Experts of a small language model.
Size: 10 layers, vocabulary 2048, 57.6M parameters.
Training: a variant of SOAP for the experts, 582M tokens, 2381 steps.
Below are experts of layer 4 (counted from 0) of a mixture-of-experts language model. Rows are named down (a neuron's output weights, with its number) and show model dimensions 128-191. Each number is 500 + 50 x the weight over its row's rms, rounded and kept within 0 to 999. Numbers have three digits each.
Before each expert's rows: "raises" lists some tokens whose logits its average output raises strongly, later layers aside. This comes from a sample of Wikipedia text that the model never trained on.

# expert 61
raises: "f", "ri", "z", "-"
down0:434457523523569470502423492508494476533550472468469532435420464445453493510456549494470505498465478385543550550496539461420537583414594541571542625488491467499491521522578547454396529473447518
down1:544585450544473569457518505500512468520493478552416538545457554540466461528544484516443512476457429426454404421468445600497494543504559488463582645380470473496442547554436437550490493545599666
down2:509449375544456495497497545529552631570545601497527552435509520503445596484506603432510509542476418515594471488553530506538414505518528437517480516515580611451517518532542435556461495643501462
down3:570376496541425580439512442473581523528430419537537516568501488413394445549435500523480452424496540519524511604592516467487487558517542516460519457476545488497428555581536510496548429411503461
down4:569572474546477592540449514490580524505419474509546544571524522543523507402515523607493520524564454456478555469576403459499526598475468515574467438373505556446441612540544530536446529490470497
down5:495478435483531413515456428527503576479563477497438477420497543555482487574528579597450523520559498497450553460469404446557499432548514468520439487424511527427454515479466461528533549547500461
down6:464439587514495498535492602512551438569523493589533499528501492490468484482486518491488476481428509515477490546444497483454535478533516547586525493514667507503510512504510468572479405469449473
down7:404505559514437553462449443462556539607562476446467524552471499510615468536600493551519501528557441469545549467488454490510567530534488340454492520477511476445446550470507551542568575476565490
down8:547419515483446514545460457502488419514481477444399456498492401514435506428486471486515567511552547484427537598466428614512440517547509402486524516511558514525508435494497538498504573514396621
down9:525550509512546544522483430423454452398513458531577541498437546532453508478496512531540437491461598509418575490461533499539454511440498519449456486453458533496510492621559551479468549537482533
down10:533477382512507521573537549480601488449503560483490522508534471503520493485450456476512399493451413460442530488458578477432501552465455562529523439493512436499467556548451556471545450403471461
down11:425455440555457560493456470507469473486506512520451581474519600506563497513551483384495555581477546437546485504474515491434548491677470510469496461499447530419477418573540550602577474525502561
down12:478393480584474480533439668541477467546539551485508428596458455586535436496451594553516440565532554477469579468548504564599441492504524510462558531479331499587486434537480522479543470493473469
down13:537493560402466433415474553494456488520584461467501498468469450600473449576539440519520594563564518439552485492568467426488410558577547603443460519420565477454521472571480590539566535452537492
down14:407517557539451500505489464513503477500484523579490546561474506392488536517474431524580440425445517486487443590518477468446453580507521516534558559451505491463582478436512452533589446533475458
down15:546471432592487508526542530448620378487564521457472539511561447540508436420519463447524475462507424410489432516452366504482449506456645474531453547545486489541583531499581466567494523598437489
down16:501448432468600489553606571544482526495533427495447467579411570480498572501488428556561455483545551536450452547432577434606507497497482458498527501630509457396494471477496547435511428558472517
down17:423559577537490526499483562539437516474418549426433551433476504516420525494540509500449472485485461517452552575444529409524505525572447608537458485562486609502540470478426547466540514446581508
down18:555516498519514444563406531526478581496646461497497657454467512448520492512532550531542453436438484569592434501518479559555550577486529500452497471573414541600439577514483543519534589457455559
down19:460578490469482577405485544546437501406442505464513492500497501535536454412498491595550536456526520513531504563564552545563423397474507452610392520532497489529536614511605538491442558558479537
down20:520514504572585553467463531480534519458480428591499503520416482491454475504491551502468500457530485458501473536370518453507574490474505495498497452493497529548533547402508486526453492533384490
down21:469490555516468524575557489433477517478473477461463469435531481396407525531705510603522461536531455568499561477506537567450506539521511454499430483539576524355504513505413475557504488465539493
down22:559529420423482551544527443493548505465521597467504546529522479472500562483611511523484511522537508435479422468491565477580487383487515539620487374497517474472480511457455526371398511570543440
down23:406526466461599524543446521447522521445553468411512508544444467415546505493560504403439503553547473438521521470502464520505538504508497630419451508491479422569437571531574533441572452434539500
down24:515510421459485565581425473450568582488503571512552439427466459473466513490620434465553555474540524484496468484571466522487475539509493555593487508537515473478512523580475563463405439488459503
down25:502615432493498449538539509445492491478466493489498559428478499460480463555485484549531495376560462560505547467473510538542445538417454614476452470500517512540525461597456451441483413482431545
down26:557442424553559432476530469489437541544547468472527562568526534553479557580520476475587474486503480533462498532568563467551528524429574484481536516580535435538511520455463510527478447595504555
down27:473412464577532546512515492359522537565508417496510491471466502592479557466545425506560486536605506458430476497470499498506564497528455479460530484511466575421487459470523560402457484435535447
down28:454488503531465435478444486494564515417442445537564465488458424532458555462565536484527534450534450571455551476462503546461418376531655532438556539534522443400468523451452520558465488524511469
down29:424535530530459484516501453480504540549676429520431540619496501549509456425544523445551491481322541502494549524491555565524501480475532540511532407519494506505463487524563493532541599451493497
down30:429454543457404474488546408451530511431433500471557496548582519555473536482432564481466467544488422475540529512492534496476489491472563533581501581502469486564401497530497468492539496535652546
down31:497425487496500479439524472504538391470457431482557419467478448444446535513392548483524505442368495448511570428512501489479459558509507512557583488484356474463514473437490521449535520489497467
down32:424459554569566514417541534612552495495467556516559397504490468489424574491459485475440513408481524490433517498545485378592522455534497452501498478494520477506558488502569557538476541501532523
down33:478469539479445486527504455523444535505553389520506457386415500548539420462572520436508584536497454435482524509495514494574533464543546425426589533402490523476510584450471494601531448482611465
down34:551449528443546440464504520520562527553457427584486462487556472516555476543592463484500452455465560594576548486514513419484518488473456543378485530455494463495421575458441576523581532479558491
down35:405522518464483479471455544401502544551460469494417482511513479507564536484482525473474570520475573535487375582482534504508467402488533490447453439526554472498509528434505503513463514570485532
down36:474514440504551426563486493553516573405511478511471531431474415499519433535443440578461454456512454546466537408509528516550467527484462469495446460434485419424557407542536453489501502481460551
down37:473505582454559501495490460542531433595413458561487615478450438474535534549496447502451588424400489429473449478658482507508462545406616554599429606480415470522500433503482554538362529538426480
down38:548494431497444458486615506592563486517528449488581505462510525520575460485508459485425496509536441621489485468501486512551551512522452506512638522526498564537433392469502482510494435506502394
down39:557398449472517415453507549503544469384487534558447485516581397522467447617513505483467527595545463452514431521517538541570485575463538461512445482525440453483399486574525621517492559518558563
down40:496478443501486511488439454538462440531544445504510587554487509578510375505373561536628472609521608498509567538530427589598451477444505464527461510458540397438558507467507479477499560495357494
down41:482451553521556508557522622549525494542537468502458436529489486504484614551535546491586520528523486525470399511535532487489470514439370494533523494455360587520571495442523524497511547513454504
down42:483545555504488523500554526456512536531424584441528566523491487510475529491494478466459491588393487452508521570541568544450520504512554516517520519538495659477529486531460509409448480453508553
down43:477470468455489478574575528524492468532492425499588504459511430524432577533451568526394509507503549420484482469476526544523464452498545465416479587512598540538502440500414557515516541436582468
down44:457480458407420601457514449595521447429556547476520540504475521488490421453501464505489531429463441496547531516505547434447572555463461602487520520512441481536484512529424510537568567517498398
down45:537497467533455520549508490485470502499548475536533494560511520558422566457517435491492472568478425414504430521537529610566539429449436458521510452546494500540465431509491564554534405504554488
down46:511515482463543529482489495514437539571540428541450517488473547501465418489421572496386488518468413543542502491492552504557533518494534555429505533506518488488555406538565518539565471550517577
down47:507572496482436578492542496430512445541383523548476492496514531563414491472563487486504453551498475493516505478449472497522553505488449506430579467477462538565479427526465484500563545442523508
down48:509498555522538495533475520457452399457503469516476558507500475527569403435480508534512579493485482501446442576567495595410484621517482489481500507467550532473570549453421513448575484462495519
down49:542508559471445481572617490480527480498416570502515427575430483532473514627474457591482438576511518502456427550500478378477524558528591496492453488510469480534454559494588463531505470557499409
down50:501530469523514602378391475580532581501519496480391523513475467504531485520429382531409529618486521501524536419386500445516533518539536553452466510435596539422495506479422485522492528495473564
down51:582510416511464517523390545528606429497568511569531433426468495507555523463484509446451454424514536568522491421500324523446557509491524577540412543452528530498483410507524466592564542478460527
down52:536514434475457569559561521484471485497520569453535470490463479472492622522497446519480479419484559444472483478521540455486537464416461558485457396620532502547516537602539523509415515481479505
down53:450437511523501557461458520413534452466483468493507431579564498576489600539513580507597498589587437450381548514441400512541491528456503533406460509546541544491480469521484460459505493570530476
down54:549468564485509505499494505499484546451569426479487514471558513500419454517448524514412514450531390559584501453466472493480489482400441464562513580537428505427548450501454599412461476548456518
down55:527488472550581542536492453539603431519394471544413542505434502517530462470499514577481514487484464463537480559550571451444491432498485467507460429511434494533519508426464427592559439531594462
down56:487508540510518577510457468432481448529465508559564359531501493515458413444459430511501430425448519450509475578438422496500525486637431641475473492585518483468480456452514520459492469485477544
down57:526612487469549511448507483509435469438551528540498490422508501466479430474479483524456425560453507538449627523504468569522497547517405451431480482486471472503608529526542560580504454461487401
down58:484493523447453535386506489497600553471476493531540465432509589494497584499531531633540471553559445532596504425544458582513534442471411482481504435511538520418506576496438522518479433538647484
down59:506495468436514536453424574407519547562504507465555428555436525434532580553517454437431460454589445556501516531465360454449540451573472542508541534537586472495435411495536425479560493523527544
down60:527517426564509503534523539606549458535433583472486507522421561522510556546493497519399612572461555581568498511503409484565547426478485506498483483515514601535574586428507531498560494404467435
down61:422418481520612428570485488417558456400579534452492522427524381468540464578485505530485544463496532507485413488459560605576568422511432505549540526436555530415473514558535409357583477417472476
down62:535516437550532557456535485525539469494549402515515463395502493469468490468443462546540522559446441522526432505450534494602530509482575508478591493494397473501483535534469454497554512550489547
down63:471537586463453509501579604487425619516487412466453544487422541504541500513491502526500562468468551517493451550448522523536486450538520424352498501456511477451495503486448519468505528535582601
down64:574484506455488424501580507544572427574653535530513506523504527380487488402476529501447480477577436434559513487499549451404607488494538494583518469434608536452456437578516425515569415457541529
down65:480505428483368446509525456513440595545494620524416488530472483559486523435462503522495496532462573418429490423472464508474454591488534529457558552522509475517556531486565522406533627438513553
down66:510547596488507569521517565514552485592570550460555559455523492458471573439451531499492451551555407488570449511499459515504593491430522474467519490706403550532497549503573536501560476400495456

# expert 12
raises: "cc", "c", "udi", "id"
down0:544382534482496529577444530451548550563521463436530491606399444473435479457506447475434508542530465461477478536486395524495541459507453477496533383507491504638431511535568505422463471524504442
down1:566571560574465437472480528473534503414497505498481532519467487525535483454498511498531558491419379523534440484486504533457535414531498528587497551521566478462449407429606484484394590466461494
down2:540430381513475489562470473470459424499524524491485510401625524462452577494517512437478477419545485412478502553552527526515461503403484522480613450578565417513512485485525481522486511573429539
down3:558522530421536483515496531491490574510590512474554522532482540434481578458525450481596408498527571599568478550488511516468542436533404484569476486563478491377510487480508555592517512556489502
down4:452497537542449471499423540537486452463544360501486496447470570472456427476456495547524462508426574547533459497480573549475537573611489540568528538550472524519495414497543535461607485476480537
down5:450499485507453433470629470539447500527455485382504531469436513492428502509458529448447549592465596472521506430538504405532492584556506503523543473462530478507528464445555492488575526561470493
down6:473472394544439443497496455518483523417475469548499373481473474560474475443524504494487472535508588470517568479495549575414554449446517523516537515442546493647495488625530513508542446485484459
down7:587524505488567437438594528616474516455438482542517480371503534491329499469469441533574490429505550506523482455509518488526342548507501487521505519481520501609504506549488446443508501543507461
down8:546480462415492375470513500414494506489544485454417523497488529537473407462524514548474394481499503539393491496544524520466551622456431534558449553523623498514491567451496501567449469421559526
down9:548437561431428452595586487517520559502512494537457498582513542519536516496540528458425552487505531474420489625547404461501482460560470519496477470500483495540504478435459524490503547572461500
down10:570494446512490567463528485438467450545528601479456471460501443448507480535458453519433524422544452516482435565519429488528410474473549460547611514464507563544488498529435500494480471448455573
down11:424431498559442512573491496625572418472400536467487512474522520485432576492544591473500566491511629454456568485566571507466540531511529433496509430496571547556497431480549532562505469511491542
down12:454434493453429506585504574535528588502442530570490440544458346519551524484506523469598532534448454518449543471397444419507568408574517445537566489520577421425509467517511499479481581513464426
down13:489462502545448531547513524466587456536507531517560498510538529467605436450496438469486477560536472512540512442467541505507476518514513493586533495535280568471478534520457520442479468486511440
down14:477477430549510499519582512548491501514490474570545544519466446495432493519546589524594593557548506485507516542486590445504518489499505435469513516506508549462456505494408518519516617532492486
down15:528462603438437564448484451517560591536491467478435498535545450475548520429483469584535524398542473517528534530563434471470480577473482512547562607537476417509442555363504481548460494557475507
down16:458495576488387489502479480495475446560497535509556461493385565454511408482569534486444511549506493497459478580618467475455528528521503452467550521517449551323539570465488525534570439484524515
down17:531564524420487499551523475569590473486464568488553506497498526504518514544496472499507405484519518509622454397477517416485549521467517511533475564584496547485512405486496472525548481511515553
down18:539530533412477489467443470486555456529475508537512469553573509404520464566536538538493566514464528522533504608475591549470531527410565527545386447527569512514453447530527454555521392466509625
down19:575485539437515482491496502555639393589511615563452509618540536479422521452437506487519463497545528442534455481525548406515424530558493525426423554596496470520537571500462453512476417481558497
down20:591525538465563530457432489584495515416440440454506506440499484472475505566510485597617501446550464558472553501485510460522496541440568528542475479568451445492517579489515412500497467511497424
down21:594466528568532481570474456462463485375582498401451556478449500486484566484601469533599440551567470533434405465502464490474436451576477426438482537587498436458450467498465523481521500522494471
down22:511591546384557420485488507521487564519510451504453539482543471481421575572591569452523456455350464531580395558457480547489452485483514570525515535545399512448466456513540473394532510474496522
down23:539366516509487542488484441514474514416511481526547590506557494451533492508536530548620545548512478545472542461527589454600557496482493486460419559468526525493401577584440486475523528537532500
down24:420505478470449527438464594561481437598535533485545559557602548510510522534552497475490498517579524470520572453466535482455466458575413413556500521535568552480488493415499536653606531553537508
down25:473506511531441521500486452511519435498458497438502470522459511558413492543584455584540466471491528459504440553515543433493516617515460481512371506462486505520511570532510540517534512476431531
down26:519488465511529436488490460481514515523478508537480536537544461497533496506497425555549517498468363575563464495502517497555502524440502475446504539500431537478455458454544425505515648547449602
down27:576594568455591504490495460472365482539550564570441471509469425557458528521462502489464491413522473498492421470537471471509483536498484514535409519515448563546458518511502482545593521550554516
down28:467550471533543449496443538541523546410478472481617510426426482565462505425494567520476460475517460437464467564449533556506514470602583510529519568571436402486492412573462529546514447498486537
down29:459540378554490536496525468470480520469449574480556404508561433528475540416521514421510574485528499497500549415450316628414529432543513509484429529535490451471498453563483530578449580505461549
down30:577545485510578487625545483431477473530467556456481447484464494570405560520558545459518490484512501454462529527541528585503448401569497556486482540436569579463595461501510489574459447563530489
down31:577612547434477505465569495492456508529512497526510497514482571365505498454550542505544593509584481447544503545457433424643497507468477393472447562439614465515589548476663503484477463626523536
down32:490443555450508447471542425436443517399369523480479481482557531452519433560535482610474496546420456485539566513517571561580448544453442500529449487535511474536522556456507539499481524510601455
down33:498500411541469503497409528523473523525466523534469387517420463577497466504514557474467478460578481573536581488525490405399502519518523480519487476567457494492484515383600486475483507511512503
down34:512513538494474491469587594488436497565542451479492477489391448418424417506490510402559440486521466565474390493470502469539494449515474575453491496517468526607437483595461391491522545593461474
down35:511551493443515553451469511475473559469540533529455512507408459545394513534578472486543517500624621475535461511489523456549525392520498420537468567475439541541499417492482506427573529536521350
down36:460480596445526501503466473486443573497483450495571525487572537489469495456474479512519505523488488479451481580415417482442490514413468511428562466432448599535540579521525541524513416498383374
down37:424574530461513366550438453500466539477569473529457452512525615375542500588524513492475421479545582575569412505542512488532593469542481500529409499513473580348518461489498544555522498497467553
down38:524473493456578529583485548400538403523514444499464470516514440502504476386486601560452517528510561502540482447594470518496494541515567573484441561487589394555432474521501550468407496506540534
down39:572513541410588465484501461482525527382558456522510521530543536570449560464539541599536367515521512569459618491511568582536543520562449531360540491491644504455493487542422402476512589505470427
down40:521508521435499480546431492432495475583545412487476533470527550505610442457494547388463515435477493465379589429460522500486531529391496515473488528569531385507536510445576466471421585457498373
down41:600437453502520435509470536441572475450475474489526528511463419490519437457570515480508607481445507527531466517497546518542471485491438477542481530450441443516457456473466519497485560481465458
down42:582560549574561506475589481633417528536491452516539416463534484584496549572545551469549537517482454471523564404408538502509479473463486536386506541424498543567394493510454450475483534477513537
down43:466537477495456518585584503454400563544503544437495551476607433517450530489494512571475532485522465567565385465469562503569549592495487473454489638596485488466595594519522552495547421625573494
down44:508503492461373497495509520483488471545341509563541466476477543475465535509534468572442412491491484473513461540531522402416512601582586527469538507401470525544555498468447424536499494445481494
down45:503478498459455448402523541528444434495413455464537389408501572510536549514500495538427457547521534487433498505511549399572462557371515467465465495469549583531498533503480471452461473505544566
down46:513467492438519497554474589509564439465548526526363538596427396561467429426520509442489573424485507504439454469518479456487581514477514494534547461422496509556478561492525569615569408462534452
down47:625536552567462456452430514544534483508502429518526457555387518468459500418503531529545472458544487528505485504619414468507456467574489601463524536521553520556494466506507418546483485560502556
down48:483508540476430546522568518480507482434500521529461562499530565423510565536486413497466521467515549564516440542488427568518395478489669459444470443457533484462558515470449521565670467591527386
down49:477525518584489594429436464526538370498429414373528488403472480564500497563505453513546439559425523556495441490565565430526511478488517589508471369616481519558461574570545486537476596427505572
down50:586497452485596481510511460434539453551573394486490484538496516549540479495500495526522510537521469477456582506510510550434523461482534413451520510506561522478581456577578544438502586372523602
down51:572363594479503415450463535552501543464572490473535545486529529480536480543598623464442515554574556402477488447441444456555390494525470411527500505500448494483459446491526421518510452488483482
down52:508505474603517524596533503443532485569475493522563563589567402366574462487481522507481457520496425496512522494565525497420446496506475528562551440503507497500484536449467462557453488506473497
down53:524477456552515552447473488454487526530568423472431548595483481446552461596479517468497452343545537531521594514500433450594427470629520530460481561447521515419474454492488516470590580473535490
down54:552503469493539510584516469519452598515450453478448447464436513482480377491490427508541477458536491437533494447507506442524432462557483483507475475541543562509529545520533438445489529526473519
down55:521549455553575448600553540493465523523481551484500456621505487446513480415425502577475523388435529591538486469468499519504437447478447453556555488408453548513449607485412494462502541558617465
down56:448531524419543446524479496512525485489469532473485494528534509539496528505454521539456485494452603673528497416555556555462431467496514433389492499423553411496604525471477513458497554490529548
down57:497564532542497554506625481411523512504434485521499519534530442519575577408518523454528528440469527463487526457463526401510482519496539412509505529479504506470476549554499535555532557523459534
down58:450411547509561521553430476460434479470466411599508551554520538439517523448606506525415463544622483435424507519437528567580528489512519441530431508433520523530508492501434420538454528509438505
down59:493511474537529556622499490562590488437501517456519469483430493487514424487518554556520543487583439478533523410462495508455476530485559451483496602512469470460605528424533435529453529568513405
down60:507507479524483515424570598538463421454566516545462513466472464466419445489494459554455497522502436431563428515467513507493519541528556602552476374543587440461433425519510483522480434527410449
down61:482569515618444433529446486520486558504512416547574531437546386510474532429494495548420382471483496569487478486430546452406513492475475486526485527478537599487560495493566476488491483483469473
down62:498507504521486499494432428532570481556508537489490500573577460416568526490422457547516484496554464503519462563584422481494528481421532502443487596496430514583490489409557500503504493445503536
down63:522549412453446505498518580529540453490495498527560506475478451371560490554595508508531476539456490454466511517491554556615461542453544466464578624554528501544471429502441517536533516446538475
down64:429491487512481461449639434473434456587515427535616484454538474517565548458459536483487600405568454461498516520558490518469436554490463522487456482482485515540551546485483442489522494489458458
down65:488513458485477537462526461453466539510514466503533387385610459515487539598358491518542523497480417482411458618453559505498519535484525438517521402543549398480601416435503513461534444443506431
down66:448489563464445452568531515477498504527535532460584485470491478508448475550458424558458472457559545399524468518563570481540543402508529573483492437532588400434449523587496510496562529528576502

# expert 70
raises: "ell", "or", "ish", "ing", "el"
down0:464514465514451544513558454503437445478416572546438511475525466463521449485598577452485527468632461449493448528474424518424460443494474450471478586508557516492518522418479565412518554562488480
down1:470479558463578538505432553439547435543448551540556481438566545464514555508463495442512507504468531486553559564546558537539485517548511531538485596541488449588522543447444575642446511469452428
down2:564445539527445476496433454472539528464535449488488514525532482587511481532586387450591472450440502591667471488497552543478613488447467493494571467491454464631528525386520537490430516535464617
down3:494512499494480494411564457458502525535574494412457494608595479420477501506504507484413466623540552499411542507561483512480513550572467566472514443497464549466416525559458483581418583517512524
down4:532450437461449487448525568473457584591556412408557482446594481471468511534513532434608421464463517524469512587507458454539382409515594422504463530599458581516396550538519456529434526477423505
down5:461500474470577438536619535518581467602513457479447464419511530585460440480537429598537513506445540416425487527468544551562586536513446510454446486484563499521424539528518495628495536488534532
down6:511420559466504568534539598447539454548431410530635431530489490521437515454563582538508541457482497527392516516442517475508566520492544410501443534496488427448454460574566502407463608428523547
down7:424526428548566528507595530500508539527514518543539445534450498455458548551489512550464612523535459405612446515550515467481501497546416590458474496465437511542546542536513495473526527483470413
down8:469503491557500488513467436462564455491575529548475476483473495506483574540447527571405488492481516606515451452536457566463465433501491512472513583610464520495471493505506527502503477535652507
down9:408469556573529497430497514564468538473412491382449522562546490572527511422500532508542494475551475512534518470468544538459579551478469529503509459493514559555388386507479486534502553612554600
down10:407547454536524456510445449542492565518515526505504568462378560398479513520573422453490547485429472595484494465540554488403407495491549474474505370518474566547480556520498530554569458477445511
down11:503498437462540486504493523497562525467455516461513557588507456516588394433524458536438636363476493518448588470508562414467462377519465488427463555519496600553527465471517528518568491580508472
down12:437452530468490523572534519380414519451517475528388478435525508427447528475415504514535448452513507514458440495551508583504571467543567437555559630549498559549453546483530506527510544546508497
down13:534603508466475542469431477469549549457438498486541516586564507470490535537426541492440546464481562482516489496453440552556526542525439488499470455521558401460520491369490464457522448518528612
down14:513404525551563518472528543499471581510485423486563444534518559440495462476575550504475563586504484497448449513596473494467584489502499523574441534575515506529501469528523523490514464578483452
down15:482459495503523580480422523493475489539472389569512532403489460439503492537505481442537509415482484458506555520518512579499651524550556452487513566549467490529487456559532531539370508469467522
down16:454540498601489502491451442519445481452542436439472577539468578460475523461447497512429534490592484488479519506506565459504555538546557486501443462437648499475602565502505454461593487476601498
down17:552483525416512512506549536475558515540575526500477524525509505552537553518555524438560582516470543540494583490569488448513464483569525560460506607491518530467503465480564522428587537465577499
down18:502479529484455500554495435455464495460537518523565488467605519450525564415535561498479420562481505422473540530627470502518470587526533571515372493523433449450448574543537506547450545567544508
down19:447517462495536416519447446442525489507510504542477616558497399493509425448482556474465526511483498546509421471489496502483569450466508458451485527450608561476542393511545461466591508503417365
down20:413525503520554539457519511484494562439480476522543437437533538456463499490618473524477519499527480599505486538427479488470467518538427517577478551494490509478561423503491426453499470405580461
down21:540527439362585512544456457534438481412433466478481449430443489534569485453465530626561495492564513553412453544555561444581482472484383461614442483514536470564537502424462491482519512466447536
down22:537450456481518525568512516511556458452566601556422483479503480555591586479536445491553539529497488534468570498504468522502549490459516477442483543450587469469586573444508546553456516463499580
down23:480554420556465396518573552445438409528531509434464505563462513562492498532470523448418546491484565413555545485565566504452452427488552466472472535481466500476471511460558499501442490544534513
down24:490531509442528506550480476494458593530477553544532448484450617479518552598525498531483460397570601455505483505489543520513400463544540559547464533457570454462455459551550520522466491530504488
down25:502501454434475473527507430470486475519545468498482536571483487556503538551468468480528529581523347486469422409494519491527426567421536500444556480483574496501485449613538474547529573481551474
down26:577438463497517460504508490469437383509467477520541512471540469499476544453552424465429488526497439511606464550483566508527528519543538470513532486429521528490556397561587457521505449501535518
down27:424527475473525492495575515588561538449455515412530484454540506501468453589453482460432520574515475575426527433458540550483518454397502453490631540503557618484566621489565462400468451455420546
down28:489529482556491494526426492479507527586479417529524534503472486453464470483467622495452499481401485524551500453516535448533531557531450551524594500434509404486490521438429602551467568547396541
down29:524417485534595442507511482516522431416513463496448603544493547469453448514532503459511447476543545548513554596414470482486527519503511384337564562536548400525486557500406499509491518416558423
down30:513452442553514379518530536546498543472465506501495449419528418496406506555473471478499484415445477455476499454547575487526526596483543607586493482595447530466504483495440449476455446448445526
down31:424458465581510494465498502407525475489522444511573514550411446479474404406502527524467472486439552484478522512502532380587467538549477401527444370467522481607465488470549593518514464490512585
down32:484577491420587444446625467478553334601459459492507507532466468502454461512440476581455491525455504484467510496510475434551517482491465530531452477481474542485440583547499519436486476435511514
down33:506443451418415479497482573488521489409470464500531509507511498511531461485459500404489495550520554480466556465484524452492548405494470516432416551561529469525471523501531567484549524514405467
down34:534438498537529592638554547500602536492450471438578616448510473492514484468535455460530493509492476492480521534490488484563524420495401546507524498537520508510503531509549497470441540544528499
down35:570493420528630556538546660456519542461498462511401625467436485499469481570541466531436467524500468579480521472550513540502486519526467512465481516482561443519541424421360540434532364513475554
down36:461455542455440498519482545551482476516431429332426599484565497464576457525527482523569450542513452478482506478535689546556476478562474513514477521495480549481495524498499541499545556471536462
down37:476558504484498449520515457528485496391490542440427518585478579531481537461443435491598513490506488484456509433485453609489466534555529500495535597446567482449487598497452375416529454590495466
down38:570479468503555480479516519532525450484535466515427555529524523518437511450461442417514502435511539509426460456460529414388501523510560517491410495521472450467445445502454478587461575562537528
down39:477547510418557567498480517608554527473487494486482477577491471486509535540557518437483467586462485574597540517451494414517545510441508441515487522605427498510492486548451514551477549579395517
down40:571509441543473488510476379535504510610489549478458481607496583413487460484546498439514477456479542469487442500456409507381534421514571587483468511498465501408472464450515517536512504480538526
down41:604561569510525593503603536471456542534428492536539515566511424390541513492536507436528583461457500494476607485524503533584466503496521402444464511469495487441550501601498475523424500590520584
down42:472436437517524462555578512457502476513473487519468559475562418599471502539469480386544511509502522623531468463601441446614550493459543489455477454595533458424573506489590424554470495479558450
down43:478492528499478600517564463485490396545453561483461435538552545496416453525466575458431580517478477480472501481426588484498482532523470479474490403501483465469542474520491506452498530490484431
down44:424464433548446543534499549599545475520479511514478450467537543483423551463409471501549460443511576506442431563477480627508438564534519586444528489638386563421422498412527589575531433488495532
down45:500523514544468470474563425469491535484489498577613510498500517509541473545452558629587504584572536476515446633494547549551552417548548537512510497379492462435528448455481439572524448444483537
down46:521485528523633460568532484418466544560475549557571502530411525531427518583552497492463470450524511479527506492517463491492515474485610522531440479441482642549532507477542491526419558593498526
down47:512510513479634531486516584513513501588484444502503517518550436485422572522441534464590492591544410460468554466512593523481486516493502536514561564613443451475546439449532399485452515385438475
down48:459518525474497441634440520496525467506586475447533388550501609550440550473592518480524518438521426510367462432491512456465555469534470478510580526408579573464502429504385538486568555511580556
down49:528568518524560451641565464528632560497544535513457503465554518482556507422494467470495447453499428524591395547544464445499517473477475559404522456489414600392585525456435607574580395565500541
down50:456565490457576459526438536464496583484469623554465429512500441473565450559438424578533458475486547407537446434518514534464510549537570528530552579537448488536611541599500463430446425412509498
down51:476490619485498502544454486469468551626544536461449570464500493511539525463525405425565596393554448520516545543477585426545469457505502574491452518459526559550446469542477511500495532435495498
down52:447508544468514536437489605445425467436673479442426352563413498508331510523476481532557495570517603503481464394499543501465499520539530529507432508511514518524453529458443439509505505467492502
down53:470524545499558510458498500493511480513493472541460473533525473421503565515377498458519542559544494534544438537540499547519529485481569483395344531511527432486482440526497424442504446434540510
down54:503486621419471447510465513379467501592518548488519533542506504493498468499513520492560477491511509517447432416468469467489543477412361490482529491395511527507522534535494535467603585494508513
down55:536445532486572532406487550530492439449455524508474533562508624566458545525528465441545505532546457420482502533469425483506478432417487515418528496464446468477543579480511494474460414476545448
down56:460517512485462417465556439549585578553431524450534520436558500553493484559561478576449481496500528572525487442397486523447490453534465458625525440421583518595560560478451444502506478544524538
down57:512453534481536445548553437377480379501497627458528571519451431480524473444578632514458524500524520448562466492531585529445497518478466497528455459514529528575500507596525371527473546576546560
down58:478566449519492466522517515583486514518523435551402497469359649434443548494600436483542543428476457412545509351560515500566497464467481432452515550479429453515516544444466495483487511492583368
down59:526529557491443477475459495533436578529440512480443541531473519432488386469510490458483479522441475505548409468475532519554454587402502601420515400454525539448515489521531398489502497480524500
down60:488581514520437522497412557518537559498510499554519566521504451556523489586505483515434491432496429457529443563472538511447510559545433511491517448612495618505454392533503423553406537476366417
down61:536542439525539455437405519520562528550517389513411505551423601466484452519467476414475500513504480470376499510512469426525565509512511477465508595479493435476601518486451515603434507518523500
down62:426430562506469551475551585453493462526396415514369499519587478560468555541589494436491475520480444519446577480434443384468505545477598526504557587479528496506392483492518499577529512527562505
down63:596521517565560467564546459496563516551547512544491460518486514503529521435580521520461570458514474508543511399569506506477529429451481455419561496533540480460561474449443424464429590489499537
down64:681574583462578495515487581532421405455558527510491486443511522557585536519526437526511560522534442476560576547506574501543483478515482444453483459494464582571492438475513461462336466567487480
down65:571505493481511542538473521533428507456458423458519436453362451511406497574538370487460512522486523490554547527519523527488569493561466609569443517514443447465524572517564439516516596519528530
down66:504499592472501536480509433522543503463406554542529490467490498552545468473432522612411482474481546407463423543462578554378416395514482533497468471558535447548502548466502443499585470529492441